config.yaml
d_model: 448
d_shared_expert: 128
normalize_top_k: false
balance_loss: 0.00335
balance_bias: false
init_std_router: 0.0164
lr_router: 0.000888
vocab_size: 23015
norm: "rmsnorm"
norm_eps: 1e-05
tie_embeddings: true
lr: 0.000733
seq_len: 512
train_tokens: 338700000
Below are experts of layer 3 (counted from 0) of a mixture-of-experts language model. Rows are named router (the router's row for the expert), gate (a neuron's input weights, with its number), up (a neuron's input weights, with its number), down (a neuron's output weights, with its number) and show model dimensions 416-447. Each number is 128 + 32 x the weight over its row's rms, rounded and kept within 0 to 255. Numbers have three digits each.
After each expert's rows: "comes after" lists some tokens at least twice as common just before its tokens as in all text. This comes from a sample of Wikipedia text that the model never trained on. Tokens count by the router's weight.

# expert 26
router:084180150140168090172106078125123086126151131145106120102150121154080138078139063127168129059112
gate0:087090110105103154176171136125159165099056097111130106185125121146153167130092124173107154089076
up0:129141192113140169170095109092044151121176116219146114114100182094149114143117170149181110155113
down0:160189100111120120158107117136128092175116084154142114130103057066169147132072163126093124101122
gate1:108090148092047093143185138157106145178193140122139183139160054150051154128160096146111185155156
up1:127157145139166137160119104137065058102173091171151113095175123094111090145139206137117097147136
down1:109096084069137097105183119074133108160182088165189082178125152115113146113131163130107145108123
gate2:129174155144104098081170103106086134137113179138147114103062095078144068108125130158118145167175
up2:048169168086145132112162124196124108140138155109145166144070128152148081150125084137160099102118
down2:157132114142122138107101150118127157113113138177152114089137177227158119097114141097154155182174
gate3:082163117139113105123103116169117123095163167116094140082190124128077115165137150130111036174066
up3:091113154089071111114140128146156160164143127114115125183138091110083116169127172121123108141133
down3:101141116154178118148119132120118093162117140108117177142100165123119154165142213207056102086122
gate4:149091121108079109147150120123107180128175134123170157158065144083131079151083131140131175144204
up4:165161128134151118121085087100102080097165091159169090115163154072129140098141139127109141089136
down4:159169103072175146134180071102118161057162118143095069127141169081142121130138109093111161111093
comes after: "0", " /", "1", ")", "3", " —"

# expert 43
router:159174108130134078166095088196132145139177185133122080131076078123076170157125194149113147114130
gate0:159113058185128165143105189143121086150152119110085189124167143125118118092092118117089174140147
up0:146161194131134085138149131135109140103117092135114099158132081172102105150181207113183071113127
down0:124148107093122121120078142106156136171118168098106084121181104182127150063095159146119124068091
gate1:116110105117137111087069121109121107133166210075113150130118123087100116147128143110157092144180
up1:167155091113152102087114140121088069157160168150118160131120120074050132137087104077104134136178
down1:117122126136146125110099144150180080138162093187062113142065173141147107109193132087132085125168
gate2:051128133150167161215096166080151142130097182156116157128144142158175101130190161117148148134128
up2:132143142112134117094064163118125130170178121126096136092120116131075119131121058205155118110117
down2:137127160205120087202143096145165070074141159116125121119106122123052125125170105141159162117093
gate3:122129054150160079160129085175116138129154127055157120121135137156123104104126193133098136134135
up3:118113130101158126121130172105200166158112123176139095094110101122171109160141124165077124094138
down3:151146108142099150135120096099117092094119081114140136158160158150155193133182214087089116140154
gate4:130101125160142125114167198165167148132149116111136108126125105108097128119108061112110103091110
up4:049105148114149142135099105147133142153115072129116156142147137157126132156176171102132141151123
down4:117100102141104151064147128128109104094158110160131114120148141124180063153168161151097227094166
comes after: " |", "0", " –", " medal", "|", "1"

# expert 80
router:105160173116132137082133107134114118101083100095070094143119129100119140103112139160127159143101
gate0:070117155158087095131123108137131151061091156042154142134057149115133194108044069117183128105126
up0:093104184122160137127155126131139193125127148105152098145158105165168115184184098172078133107144
down0:189142106102141138090147161168138089142134160147129097138144144160172138128116120098117156159130
gate1:063189081110149075133129193079091135161154140079108172143180121126129096096117111125140143126084
up1:122126171170132076101116135150149144107113097112085050126141108117169094107153115185145114172077
down1:090099093098080090159120151097064169117150148086142098119160141219124120148177076149181143172123
gate2:083171140154139126098152132096166175116128091111081151120146124121212105126192133129159216126158
up2:133166138133117121141081114143093126115086144208134109128159081118096081085106141127112163112125
down2:118122110096151103096113144071089152159114150110133082117139094137149097127108144092113077053172
gate3:129085102101095054171173138149129177148096117186157160101088038143172134151122124126160115104156
up3:149124124149149051170128066124155127098091156074129185150113084143179135068084169093074133143219
down3:174138117103155152135168072107066131096115111111125090115151098125181118130062097157116128150104
gate4:104147098152083091162111101149151190128147145125155088061095114164112115153120137153221107068109
up4:103139088156135109121165148114139097156190119081142103069157141151132132078198091078158079152136
down4:146134146191103124148155103194158191147108151128168083139142115164137141073106091093138122136106
comes after: " |", " the", "|", ";", " for", " at"

# expert 1
router:092170146142134083106121107122151121195156133114124096127166214117122155100148162090088092097126
gate0:126149092099190102159067185109106109096166170120102111093190122146110083106127146097155109060074
up0:130145151158158067123065094150108080091176124092088078151207128125136139108142182110127088079119
down0:108176152089157087118096146112138098138193155122131123113120087149117125129061132129162075088098
gate1:148124120116132130091122137128162123093096116105059085087131127124232166120135113107170106130105
up1:143130133102119131195117133094121109170135130156107134094157074141170108125144099136155102141117
down1:135073130130154107104128148193125095141090125141168141195108151131160091109180175077179135152081
gate2:154166126105136121132147146137126115084136124117147181213114177142107103103156156143159143099195
up2:157115102112111134181128195133190165131119098216164092148136129087118147076153171145155147159167
down2:144139052080171148116136144132120046100173178108121164142171111122088132102127184102170154095074
gate3:158121096141138128130157106092162122125148126167108107132124087071185081161170154122138090180127
up3:142173149174096065109170073110149087198173096166111103131139096112211107144172157104113086184119
down3:123084130111132086144120105154165165155084116139121073126154093128151139101124094142137111120093
gate4:130119106171136057084098139213174127108164130145118158180154137135116121136117159145125134093091
up4:091126208172122072109135113146150117175171137167070108114136159111119144123153125145164127095097
down4:093138178117118127122116084153168115140117070125103121098132154130173137103146136123116142174128
comes after: "0", "9", "–", "2", "1", "8"

# expert 10
router:135164174154120114193127101212137143106137153096150102175148147107121158148091127186135202099072
gate0:086062179158124082076087107104141129096110115061109134127131097171201162170103187182103093094129
up0:193115112080172112142146160141153115125148132146159156107172126096083177071062104093104182171181
down0:149104107080147131206142212149085083119103076144118154084130090153132154135108106099105124121114
gate1:138131166095192130088118121160163131131119129129124118054160125108131159080173128121093098099137
up1:124122077091139116098149082114160133101139131088080109149184139161145133141100122099068073152113
down1:112110097156118130066169063160143135059096133105120106107177133127159157131135143177110134142151
gate2:167159146130113120171135078155150151150154153176093080121081145157146156140103138131128146177104
up2:120113162137116090163129124153079158099158149156143085111190098135105070155126136176110139193148
down2:118101124160089110169156117133158143089188168118128158082143068164091154100173091087117095136101
gate3:102140127083053158124123152126121122135153162128120089132105164171085151127103106043104122118152
up3:127105092142089165110129163133072097115149123133127068162086121150053146127086076058116128133123
down3:141151151022107189100124193112113105125173124134122124119077169100158201038133110152109145133154
gate4:207111106113154173102131158148098087113167112083107062101114144144108158111165103236208093173137
up4:167145110190125126091147150161105113067151154082144068111109100105135137139105143183186165109141
down4:185105108105137116070155090093096101139090080164163152134171149121144172118184143136158097121131
comes after: "0", "3", "4", "6", " |", "5"

# expert 42
router:089183206151151074114076138159112115201164116188145133139104128169058132133152127125150119140090
gate0:162130175071143173128129122085176105108130072115132108102130141148157137110175078150179150144155
up0:133108103091123146124179117119120149083119146111127106133115110150174067111144103174156104177153
down0:169137111118108082126126177132085086091119127150148092162117062144157101148175126185069161093153
gate1:177135141115100154147084127091169153171098141176058137114056169140142122141083152137139131134192
up1:179088149118124158129080088204105194171138078150160158139138134118107119098081117135189117077150
down1:097074058166138112159146183171080137120126200089150134134130147123151138188172160129146110132126
gate2:079142077129181116125176149137098076142167108171110073117138100161141144168141113094125074147190
up2:099100066106175159113128126107126131151190159124098112095155105100128140136190089157115149136198
down2:113123094137109129142142116153107086136173052082128058160140119170190171072113067127108154135078
gate3:180130140131101125087149087136147056145077101117116109143204093162118096125163171102118165167160
up3:106131118134128127164075108130179171159127138117143177098067102113126105178140122099123101196134
down3:147155119135168156160135157164142172122082090105158153159127131145127123120141103145123162120160
gate4:185049091094135139091149157136152103139153138095088085126136062095160144123158111137096141150121
up4:135168171131052104127123172075169126157123175095147109082099091083141116151117148161103106142120
down4:141176117113164103087129148127103122144107143142132102144112132145101143168117156140095126117129
comes after: " ", "1", " (", "3", "2", "4"

# expert 86
router:103111163120076122148152089091112143127142147123118141115150121170108122143127128111063154161179
gate0:105118129110134142136164157153087144145110161126133177149136153188134176055106118136157169149161
up0:135161090121107120178122132125178073086117128063097125050165116079188101118163111161120099150148
down0:109146157120120192108076152082145134132154188090165073180128103199126199075133099132138127098116
gate1:100087147107106153117124133099123144159173140160158193107114165158119160088121126123165148078141
up1:124138127166151119135180145120130105129148131105142080099129161107176134210166116139043104107097
down1:107133086165106124144171125107099158147082067120161090158189100161034103158072117100154137121145
gate2:113136135105160132118155133153079082165085150121111131210146088162092100118163113047148134091147
up2:073105116111092121144129085168113111192071109126117094148122166147095164128134106082134176116161
down2:081096078105077115140085158138131094129061124109198120139104101107166136122071100130121122136121
gate3:160139100108144194121132213155085196165120128137129142168076097119140185128161146118136139166153
up3:166099130094119155121137150135050194158137127120167115180126142159160255088150153089115133174110
down3:132088055133159112149056108185129106130091089132170117077082110171142121145147133138131037146086
gate4:207050133170121109120159134101177110075171132097112133156151054114147082173146123125140137140158
up4:152102141149117160115158145128167148089206127107111154099171106152133067135129123119122140165126
down4:153096161136108133121109139200144216154055080170125125053142144077137132127126081152084103169142
comes after: "-", "\n", "|", " Location", " •", " Country"

# expert 24
router:128211131127148069177107098126127119175160101215171112159106117107075119170131144138154134119119
gate0:077138103109128114117134094188142111128076166111090152135134130136138092146141095131091110109134
up0:126144174124180145076169084127109165090120104127090150159121180077145055144160110066107138137152
down0:099144155184087019111166108126102108165114131101070141130158077167121157131103149129116190117129
gate1:130131153107145150134104147169130120165108163097109135139141100116092124120068128110074131142050
up1:121155108119132126183085132082129086145126159187210102150106107124107174164071114123156082122100
down1:086145114122139110114131097056121132216127081145100092103142151118099102114118124124112114147133
gate2:089057165179122090097152223117141110171128099102115158139127114074130107140205114129090138156125
up2:179185147146095125120133133120170149112151152168049126124114127181136150122125148130115129130176
down2:120108055122091142125098126088119147123091136195133126107123123195123140102075112158083115169129
gate3:141161124112139105143122092097123110110102094146077105149131139116121104072114159112087107128165
up3:117095153123155154110098094175146154166145137116108085095118164140101137097087163112107084157073
down3:103135162138096100108120066134148105174134173068118120093173157152121135150137090177130125106126
gate4:104166129116114118129157118063121124090111111146157130137221132124176109137072064164095154135124
up4:023128111113104108192151183075104136157155130172128079149116079127075167112154134142126147130180
down4:142154125124121164119125128195154141139097062120109106154127079167099102098154146160068158148125
comes after: " |", " ", " in", " on", " June", ";"

# expert 95
router:133141122143161173084154182087149193101163133094159149062093111136169115130143090145122098149158
gate0:114133148134103153099117131156189120118138089143161164150120150096111137117161139152140157158148
up0:134111186092110151128117134098141151111105041167170180127071142114134125135133103185179096137192
down0:076142158125135086138174075132115115133091160152136165116113077097178124175178094113163129131138
gate1:125135148212183187084125151137130158111141076157128124156072177118128165163086148144107134142090
up1:147112140095141165128142134112111133174116187134145112109114182114124104131117184152168121148137
down1:115146106109178105081150096153115146103142137175100133173158114045130105133117096097112160101155
gate2:164109156132108191166136122086063079172045096102148172128134147087153111122136125183108117072141
up2:142132090145095114086107141177098106062124083140115113185096161119114077143108117098142164152145
down2:126109116123111156143130131147066170138063145155122072091101110149101120116108120079128108088087
gate3:151184157097113118175222162131123120089138142148153143121122110106142115100165116143132138135128
up3:140180123110121138166110132105131140154140145123158167092141065115126129111167103142102152125106
down3:107086161183132130145106122111153181093132159162124098149119079172182168137135143115191103134137
gate4:151158145101153184162153158114132162143084151103146178082081139141101187167158153106136139039172
up4:127175141081165124165187148106145169123025173105113156123140129154058161148113083111149168151150
down4:086095110161141114166154168130157144170142142122121136096116112136137178151088137177191130132128
comes after: " was", " to", " and", " were", " he", " is"

# expert 66
router:139169149193172065174124147159123115189170079126143077116115134137071187132157129135161110111110
gate0:151124159135080125136100119104201137139093076125115095157063132079152125142070170130126075157089
up0:151169129102091095126094082166155192174132097118155128149101145168132129160113147064132112081098
down0:094135131150132050136179092119121158128132153166119170147103078105084084090148123110147168124162
gate1:121157090106165108076063139115109110142157145132125089117187140149129116132108194148159157121099
up1:092116039090111111141165127087131173156174140105136116181142125130160134146111138115141081149204
down1:113126160169170161147116123164144125088093129124127115187097121128123139129160127141107113177127
gate2:066133093117115140051119154055149152182132135134124145132158088189100148085121130159100111140160
up2:063154060128117133049112139114133162181136129107145156136171115200077134101085176161112139099132
down2:085149135157133171103116089110092059098129139168131123160106161147133104143179115112093132154150
gate3:081115131087119138076145161169142131091109121150115139188091101150125085148119151159172169065126
up3:145086088137215115134139091184145125107168175122171118084150123171155158182139125140149123141141
down3:182087103135135097067104174122139162112044118071196128143166090092092159158133109154131130114153
gate4:162133166137111163149142100164139124147140106110116125106098135171102160110124140097086104080100
up4:087105096104109083121107123089102085107126124168110152158142093109165107145170093133155132151135
down4:144156128087142093101157065067104120148136167136072154090143059138145130167153152089105149096178
comes after: "2", ")", ":", "0", "1", " /"

# expert 87
router:140073096100130180112127174120081119100097120090156216110108073135155092134156064115150098096108
gate0:088106094129097077176125114116109161157127110113186145116117166083130139116147103171078124138187
up0:119126168141103073171142187146122125138136123132148138085129134135121151165080186106135130110147
down0:080135110155113065161148117112068092127134082140128046109184131158125097192135162089150203087156
gate1:153183140181161101124191096074134126169151157109139108140113110139106129142104114096131123108076
up1:117190151183144106116183116111137106153121145111114100142139152157086135158106139066137131100089
down1:064113142148121117130105146124068174129116155116140083162141082134127112179127079077096085106128
gate2:167159155139114073176092146158119098160194052104141163090128080102178095064080139069140151113152
up2:116162126088106108165160124159121126157130189102059181115075185076069175131100172125134143163129
down2:088120123096113134139152123135157079162161125084124110135133101133070141150090104132135139148114
gate3:131149159105068153122146164116119168130093102152181159107102123145160111156171174141156141141138
up3:109159196077094162113130142131151174148104115120156135094093172143152186178154175157123137133128
down3:092125144101133166141186102169119142154125122163156140096146158096167114162158152151065171157094
gate4:181164105137159102151135125136143112126087115159106107113113185129119120092125123123148100183105
up4:109131132181193119083130194143117165130103131106151118110073160126100124100095129053165100159042
down4:089080152203112131093159073184176105127086129169116105125141120111158147097078109087127138091088
comes after: ",", ".", " due", " part", " because", " addition"

# expert 63
router:102196142143178095119109095163085124199161059199149098146083118137095129139134138123150112122126
gate0:089134111150093141114148116193074105099170179029114117147148075195097140138123097158165116128153
up0:185124095133091078083201133150120159114176097159130121159129134076105109141158076153174120175131
down0:098067122156103121159090093151147103163166107112156122147125143122139176164126110154104125149120
gate1:077077146129117200150156067129110159129105111131137186120132157130124152092152171116178102135139
up1:161101136144132168138105096147113156107115110117117114149173117160115126154105144137149145084105
down1:168146131101178116114180174183119149131117138154082141168078168131163137107109162040136104140019
gate2:103111169142087069137114107200103086143095133113088128156087151159155098238089126149082131138139
up2:128114083110096143201136104088129079156161177115111161108135102187125142165070125192095133085167
down2:122104123164214128091126115164184139129115140145188100071175182107100126077131128050070152127109
gate3:101107144145116146159131124125161128159150121078146140132103146128129142177140210053082061111119
up3:126132116152143148056149087159156135107093144108125133142152108103149083111113127126123125080118
down3:165124125135088141097142092126115114092085185136137152123104127070083089139144096131088141105163
gate4:104095120098125093111107148148151119193153145110098147185112131102157149218143069127103117093155
up4:128138107097144118153141165079149146112128112162138108087131113105088131118137137128150153111192
down4:108105159169097137118104132126141189091122133100140140138115114124169111137118109203134091139155
comes after: " ", "1", "2", "9", "8", "W"

# expert 2
router:180191102180146064142079076148140150165126081110142064167057098158114151130119175187164107086097
gate0:079131094097183151188084150127127110141102152139160125122100119159173114124137166151163137101171
up0:150183172153139136103171133090124076107187079117118128134143121103155116092135091100129134146193
down0:146112196110132089202142169134149141159103165127124121161081104119064145127130082125060088117140
gate1:104081169181078100141161099099099127115121070095127109145087088178109089146122091133110123146178
up1:119084187143053097125092088171181167113075090104102128145127063125175092142162192152101104124149
down1:054070192164192123100140158116143110165107133153135120110156129143156112139152126121110192117149
gate2:147127164168141175081157116145163088086130131115106115127190144118147131091157110071112165157104
up2:146141073092133102127155101085086114158151193144146164125173148136152093176146143142146155124128
down2:155134063120151150097109125149116129155149174091126138120162163163140141084096133101141122214145
gate3:148162071128135124152107128123050092063119130092130086144151130073118133127090153094125116119184
up3:145129068160144064101090095105145082099161217105141085112133086046135144091103154176056136116180
down3:112088131149175078129220087110158105142165187137185126069111112122145073109154136153147111111126
gate4:159102144174142140126084060147163146117109098163130143133173118141127139177156136172120120125072
up4:191186117175158149137058112137162163099146157199137132061158146148153146124126141149155143114092
down4:139159083061101166133147099143086092096111115109128138126159156086171143119150178111188077135074
comes after: "|", " |", " ", "|---|---|---|---|---|---|", ":", " Rank"

# expert 27
router:124129085104128213131156163099158156098168147114136193078131123137169088116134091096153117139165
gate0:105140170167098157134110141119124096156151138147114141138185096115156143034134155137146223180169
up0:186130115128119160122142073161100112159157164178072135165089156074179096143147118126147152133125
down0:161154127131069118152137153144130133199164112106091094138165173115107143127137114142151164141163
gate1:108056152134137143171135158109131109134143135135090035176140105177119134188082116112159079151126
up1:156178113100161107099164090147168118118103099175198144103135162137086112114204120195088163105139
down1:138058163122116127134141148082099059109063093141095135125125167160099146128165128146060128110180
gate2:121100118167168062085071115164238170137098156102160151134116126139170081175055114146147109056152
up2:087119126100122102074089099181179141145105150106133131183100086153116102160111111073194138094096
down2:147123113134161097106146137160132142126152137053127072118092043101151146135149101096167115092077
gate3:119142128129127137120135128167169139066151125125097104089101190138130146108161198117108156147188
up3:129122181144113111127135162154144118155134116158107131159144090108132045126083130163129143128088
down3:176125132136159130119149151163154096106155143155067161163149170142145072117138169133104164093155
gate4:165146100159147142130107155137179144090105141081118114141101160168175135101110132157100122135124
up4:143112168153113114114128112121154137075163147098139092129089089157121082157142100119146129084126
down4:132113158082114236111133130130137161135081129105118144128121110111082161143158103147152134088192
comes after: " to", " was", " he", " and", " also", " were"

# expert 71
router:113198190183179075133100104141117135137168096130177088146143113102046136190116153151100126106092
gate0:159101144150151066131122143101094131064132151133122136093140089183159139145082182188157111138123
up0:138230119178045128143079143133120128169099162120064103081162184117122154108079164144099153157111
down0:085126181069134131115125125149097137132141132154123088140149072097107064099117161061124157099109
gate1:081135142108162116118185117122082123180180088180146118113137120121082160134081153156078103140169
up1:186136187116125169115104127102121142130102090159109127152128130081172080145122144102114149086065
down1:137075137127163107118121087132202170165054154142113126132124152145093184166149119110116100064111
gate2:108141141142158100139125114170048133174116161108163108135108129161065128138106202109124155080096
up2:142128095125096128098172134068130128108106146153124143117137151121163134123131058129094157180173
down2:105104183116087093142109056107080075100116080143133130154187108146115101068122115147104181129191
gate3:145122121157082130107188132116114174117166129122096112052093147143115180111133034121080121136141
up3:134061177145110164190149090196144106149117150142141140115177098214142112123092169139104123122119
down3:161227128136176160187105009083102174097136163149130092141152139161102130155141114172139118139116
gate4:152133193099117104144101157152100126080151180097139144078139144136136116078168106111051165184076
up4:133133169127157137151090119151161177111101139153094103171115061115085127134144127078089178159032
down4:154140148125159115071118067105149198095136166148099116128155205178125096085086180172117185156113
comes after: " |", "4", "3", "6", "5", "2"

# expert 7
router:091203166146188069151085106168086137193130055194157093164120110172101140167145119111127125131115
gate0:107121203076149103142107146144177158138119108163158149092145139083128073178140139138152107097185
up0:151104143144071127135136179070121105152130123081148107085155113108128144066108101150130149171131
down0:100164093091113134186196132146074076076115117160137120140187103172130177157131125228152085153109
gate1:098106143102089125099120103160129165149122203092120137147111169098161100143145151149129136123137
up1:100144101110178152168117177101150133069104070154168124143126163192132129104110140072128165094065
down1:140129136129159132101120157137131127118122073127139143170159143126113140238072161142097143135167
gate2:119130148081075181087188117133125143139156162119138151095090124112144137094089150118118139113105
up2:135111084138144145095109169109151064137117138127154174119160127077141154147152164155174135151129
down2:125060130092191137158137190150145095064095161123150082139119127119123065132121119099166147099156
gate3:070134079109053122114137191113114154123060117097149180140099094145100098158146156094113083129128
up3:099125130089179084189168113138037128136130179100079148160150060189128101137136137150088171124118
down3:190073142066092120123102024136161122110163109067135142119181072184131141138083174109067091160095
gate4:098088150066089119116136120126162134178097100152142107112132138136074094170184136150221161193114
up4:165098163140123140176128141101208112130153095110101072116158173081106164162127146138175176056103
down4:125092192145098128162145132125148138141146135104110114124068136127083138117107088147118115103106
comes after: "2", "1", " ", "9", ";", "8"

# expert 41
router:148161139169123154132106149172153152147196079131145107150132147084100152144143140116133154107106
gate0:146064183140141121136156166129234173077135088170129079125119120128154136096028083155113163101096
up0:163180078120142103081108113074065094161168219094110150164135116129108105189120138207154113154159
down0:206160088076055123150168122070093170133162100131106143112105135138117137195127118165158190179152
gate1:121181110171151127107125087102066072154184138112118109082182127211127115134121078132139144118161
up1:127114151128074102168098129100111116152120128071139120194128191121149123118104144116118171152100
down1:126131126172107107113119129092110137166185190146179106146131102151196144133182123135062078128121
gate2:128143172150108102123118168096162112110189112132049141160132158124154177140100138167144102092055
up2:137114174104117120090202188077168117102164096126092090135107135041169170099120079150190136103108
down2:112126153115147080109127109148088111111154070137095115215158172099134194106123074156145137091173
gate3:113084146150174170062068108143106080156096148178169122125106080125126119099079123182113118099104
up3:114027152125125133188061086171139146205103112153091131196103120165102174123114162155120118146128
down3:079115116160157087103163133190133100138112115122182108121161093145151164167131194135107088139118
gate4:112123144109167127156124164153068122159143138055144125035136158145106146055200044089169202108124
up4:104102179100180129162137088130080146143125165078134148072144161123155133102165023109139155105072
down4:151126129176133096159184088168111092132110124149096157135122136156087134169113125119156154192117
comes after: " (", ")", ",", "7", "6", "^{"

# expert 78
router:142148121152156054157150143159086136193131101155126174160096114140097122151107124084152133133083
gate0:104102089127185145075107095158179100178151166153103105125119139092144131125163102165146125116090
up0:175126123155099159129160122161153105095074080184128119064153086135141132132078160072124127133166
down0:092168149207120120144189117105133176114113110090056133159045083092192161172150116100132186098160
gate1:082126118120123125138057116137147103066081110207074146134079155169119175140180149074152078151130
up1:085131110064187117118076101183142138068052158168082115163082145119114155144126170113151110116119
down1:106155125169188125089160078116093131157086080120107092169111127148132149123137076149089096159148
gate2:138071178153112147095112156130126129123167135180114141126097119112183120114144069087078109162163
up2:098106105138129090056129125105180115163143155072093109124156081129081149139151073152143101080102
down2:108077159129060105098105148078133172074183130130085143124101097171167133131137077170133123167117
gate3:126112142082172126138106100127130152127163095153135130162156087153119165079161116110109142172136
up3:137109098155132092062044187183166157154109202143131095135128117103170075162113200113141156107081
down3:128066108157173090144163087160149107093112126100133162168138132126133093134139147063155118101104
gate4:072129162082157171077137099135151112090128112140184091118098146108104122102106120120131070061111
up4:099122112122127130056127132137135093093159086171115176155092159126125128153134113142184125176124
down4:179178137136190154128153147137132105124158109168145158110115150208127208155146082120127124147087
comes after: "|", " ", " in", " U", ":", "In"

# expert 0
router:137090093072070172112131155077145105140141113068121159120088146076105152114097099184129095138077
gate0:187082115124105111123100101153113106089155139122115145131123150125133100107137056123148107162101
up0:165079104107118142104100106062157107125091104074139155127150207116147099089130075121111133148092
down0:136042125069130145104129167113121069125124140151157123159133155127157064120061140134084150165115
gate1:112138088101134145123169115117113071129145122174075099083097117130128173168151121107116161166141
up1:127109065095125130100169085111094073087143137135041092094142134149182142145115066144167196156174
down1:132133148124096205060137143162093153102182128147119196066185138132215154163084091112092169096111
gate2:113095110121138156172128134153138121113086104157104133123132126125114112143129147096140093138104
up2:116109117149175173127143138127139162169118088111105222104078200096179154178131152102141118182095
down2:149091117056161131196084175077107153136175132144095138184163117105116160167170184077125082140105
gate3:117109131077076178167194096057120158141116059155163170154125172117169092142124138156141130158150
up3:162152119087104171150090113173153138106122121196145112091177135179189157091144153149186114170184
down3:108105108105118132112117136124077134139145141128152123116078148102134117128154129110103165090113
gate4:141126129099146113119101152089068120120097137190142194096163083137145080120106218134123207098126
up4:101109168086133117111108122130163092162145134114131137134116148121142162137217131093078107165112
down4:127144108147116160132123164148125185155153144131117106056138168113113131083111105134156076127155
comes after: " the", " a", " The", " with", " and", " \""

# expert 85
router:096183167154158074137080080133104125222178084186148096158106154133096158138131143155156086107113
gate0:137096137187100112155132169159139092173118164083121136105160133087136152153124104084140147153172
up0:101156123172099153111166091107152143117131121138142136093128123143128135122146072116127110107096
down0:119101144089139147188137102146135124074122128155138155127091193093107136148102109060122111131162
gate1:157184119163098095083105156070141059152094138153124161131126077153113083128133147129096169136113
up1:125089114117114121204084129158087195118094159134129120134097164181138112139179110098115171114081
down1:160154115174151158161196132122102093062151147111132068098122126155178106140108143145135179076086
gate2:163100119069175099098181177115140150094118188199100097187131076151116081104120125109149072138096
up2:066117155111091151141139112151105146153122148120086156142127138148113137095091155135140160096174
down2:128141139194082136117176102187152098074098108152079097135086131124098083152171125177130155132172
gate3:090131121153104140115138091126207125125105063138170143084112085126157140120137118136110105115160
up3:081108130174117069154188154149142138171135146120144125123072155138097111160147122133153079101082
down3:143129139204143164152100102111176166138093180110165153066136130147149103060159124146125084085183
gate4:079103100080118164157081139178114172107098080103144103069140099132151092103177217128101145135088
up4:114129186104110163110113114146119129094151119092109152090176128155108086091134186095122112092099
down4:117055122144102133198123096164076136111090132238174128120087125128070105083114066175141102113130
comes after: " ", " |", " on", " in", " Nominated", " In"

# expert 73
router:119110127163126109160074146151118124199070158142182098167128152187095129111095131144182158089068
gate0:129133137136126126131158181084137112156132164181128107164125122173169102161165126152148165140109
up0:139054105072129181174113113157121151089105113129132180075088154075075163086072140115131128114092
down0:165111110138117102167128158143188145101092115124151169100093178068169105175080120118097093139147
gate1:117087117131171144157139098139116146097154151144146188073191061101184117149132121131117120185198
up1:117125151101129142164086090103134087128148175128180023096075109099137103112111127149159157118084
down1:119166131060187144075085114096177135151129094134119117162147109172119140147172105179126147095140
gate2:113124139143198111155214152095116124160143122132156141105115030159123149184208122181118169124125
up2:075128127182158161152207115093079077114101103149201171167113117170113167134214132148120156153161
down2:071170157157092083103099103086097113116136112149084087107130114140139128115126131111180168146132
gate3:050136120110151131184149107147077100177136111153096165132089112118126112141142091094119184102158
up3:132036103111173089159143102181099161145114153046180106076153147113083128145150102148119108162127
down3:142176094102097160134144082168090045058084132119093108136153132115123104122148162082079160161117
gate4:108051131118107103131105181105136137169100124127123116098146159136092174122146151098146123087154
up4:172173085107103187129134125134164154086176095136093156145086098104170106168103113161084133139133
down4:170116098197125150127189131106178073061158109095117146097099160124154067101105118124143192142094
comes after: "9", "–", "5", "3", "N", "8"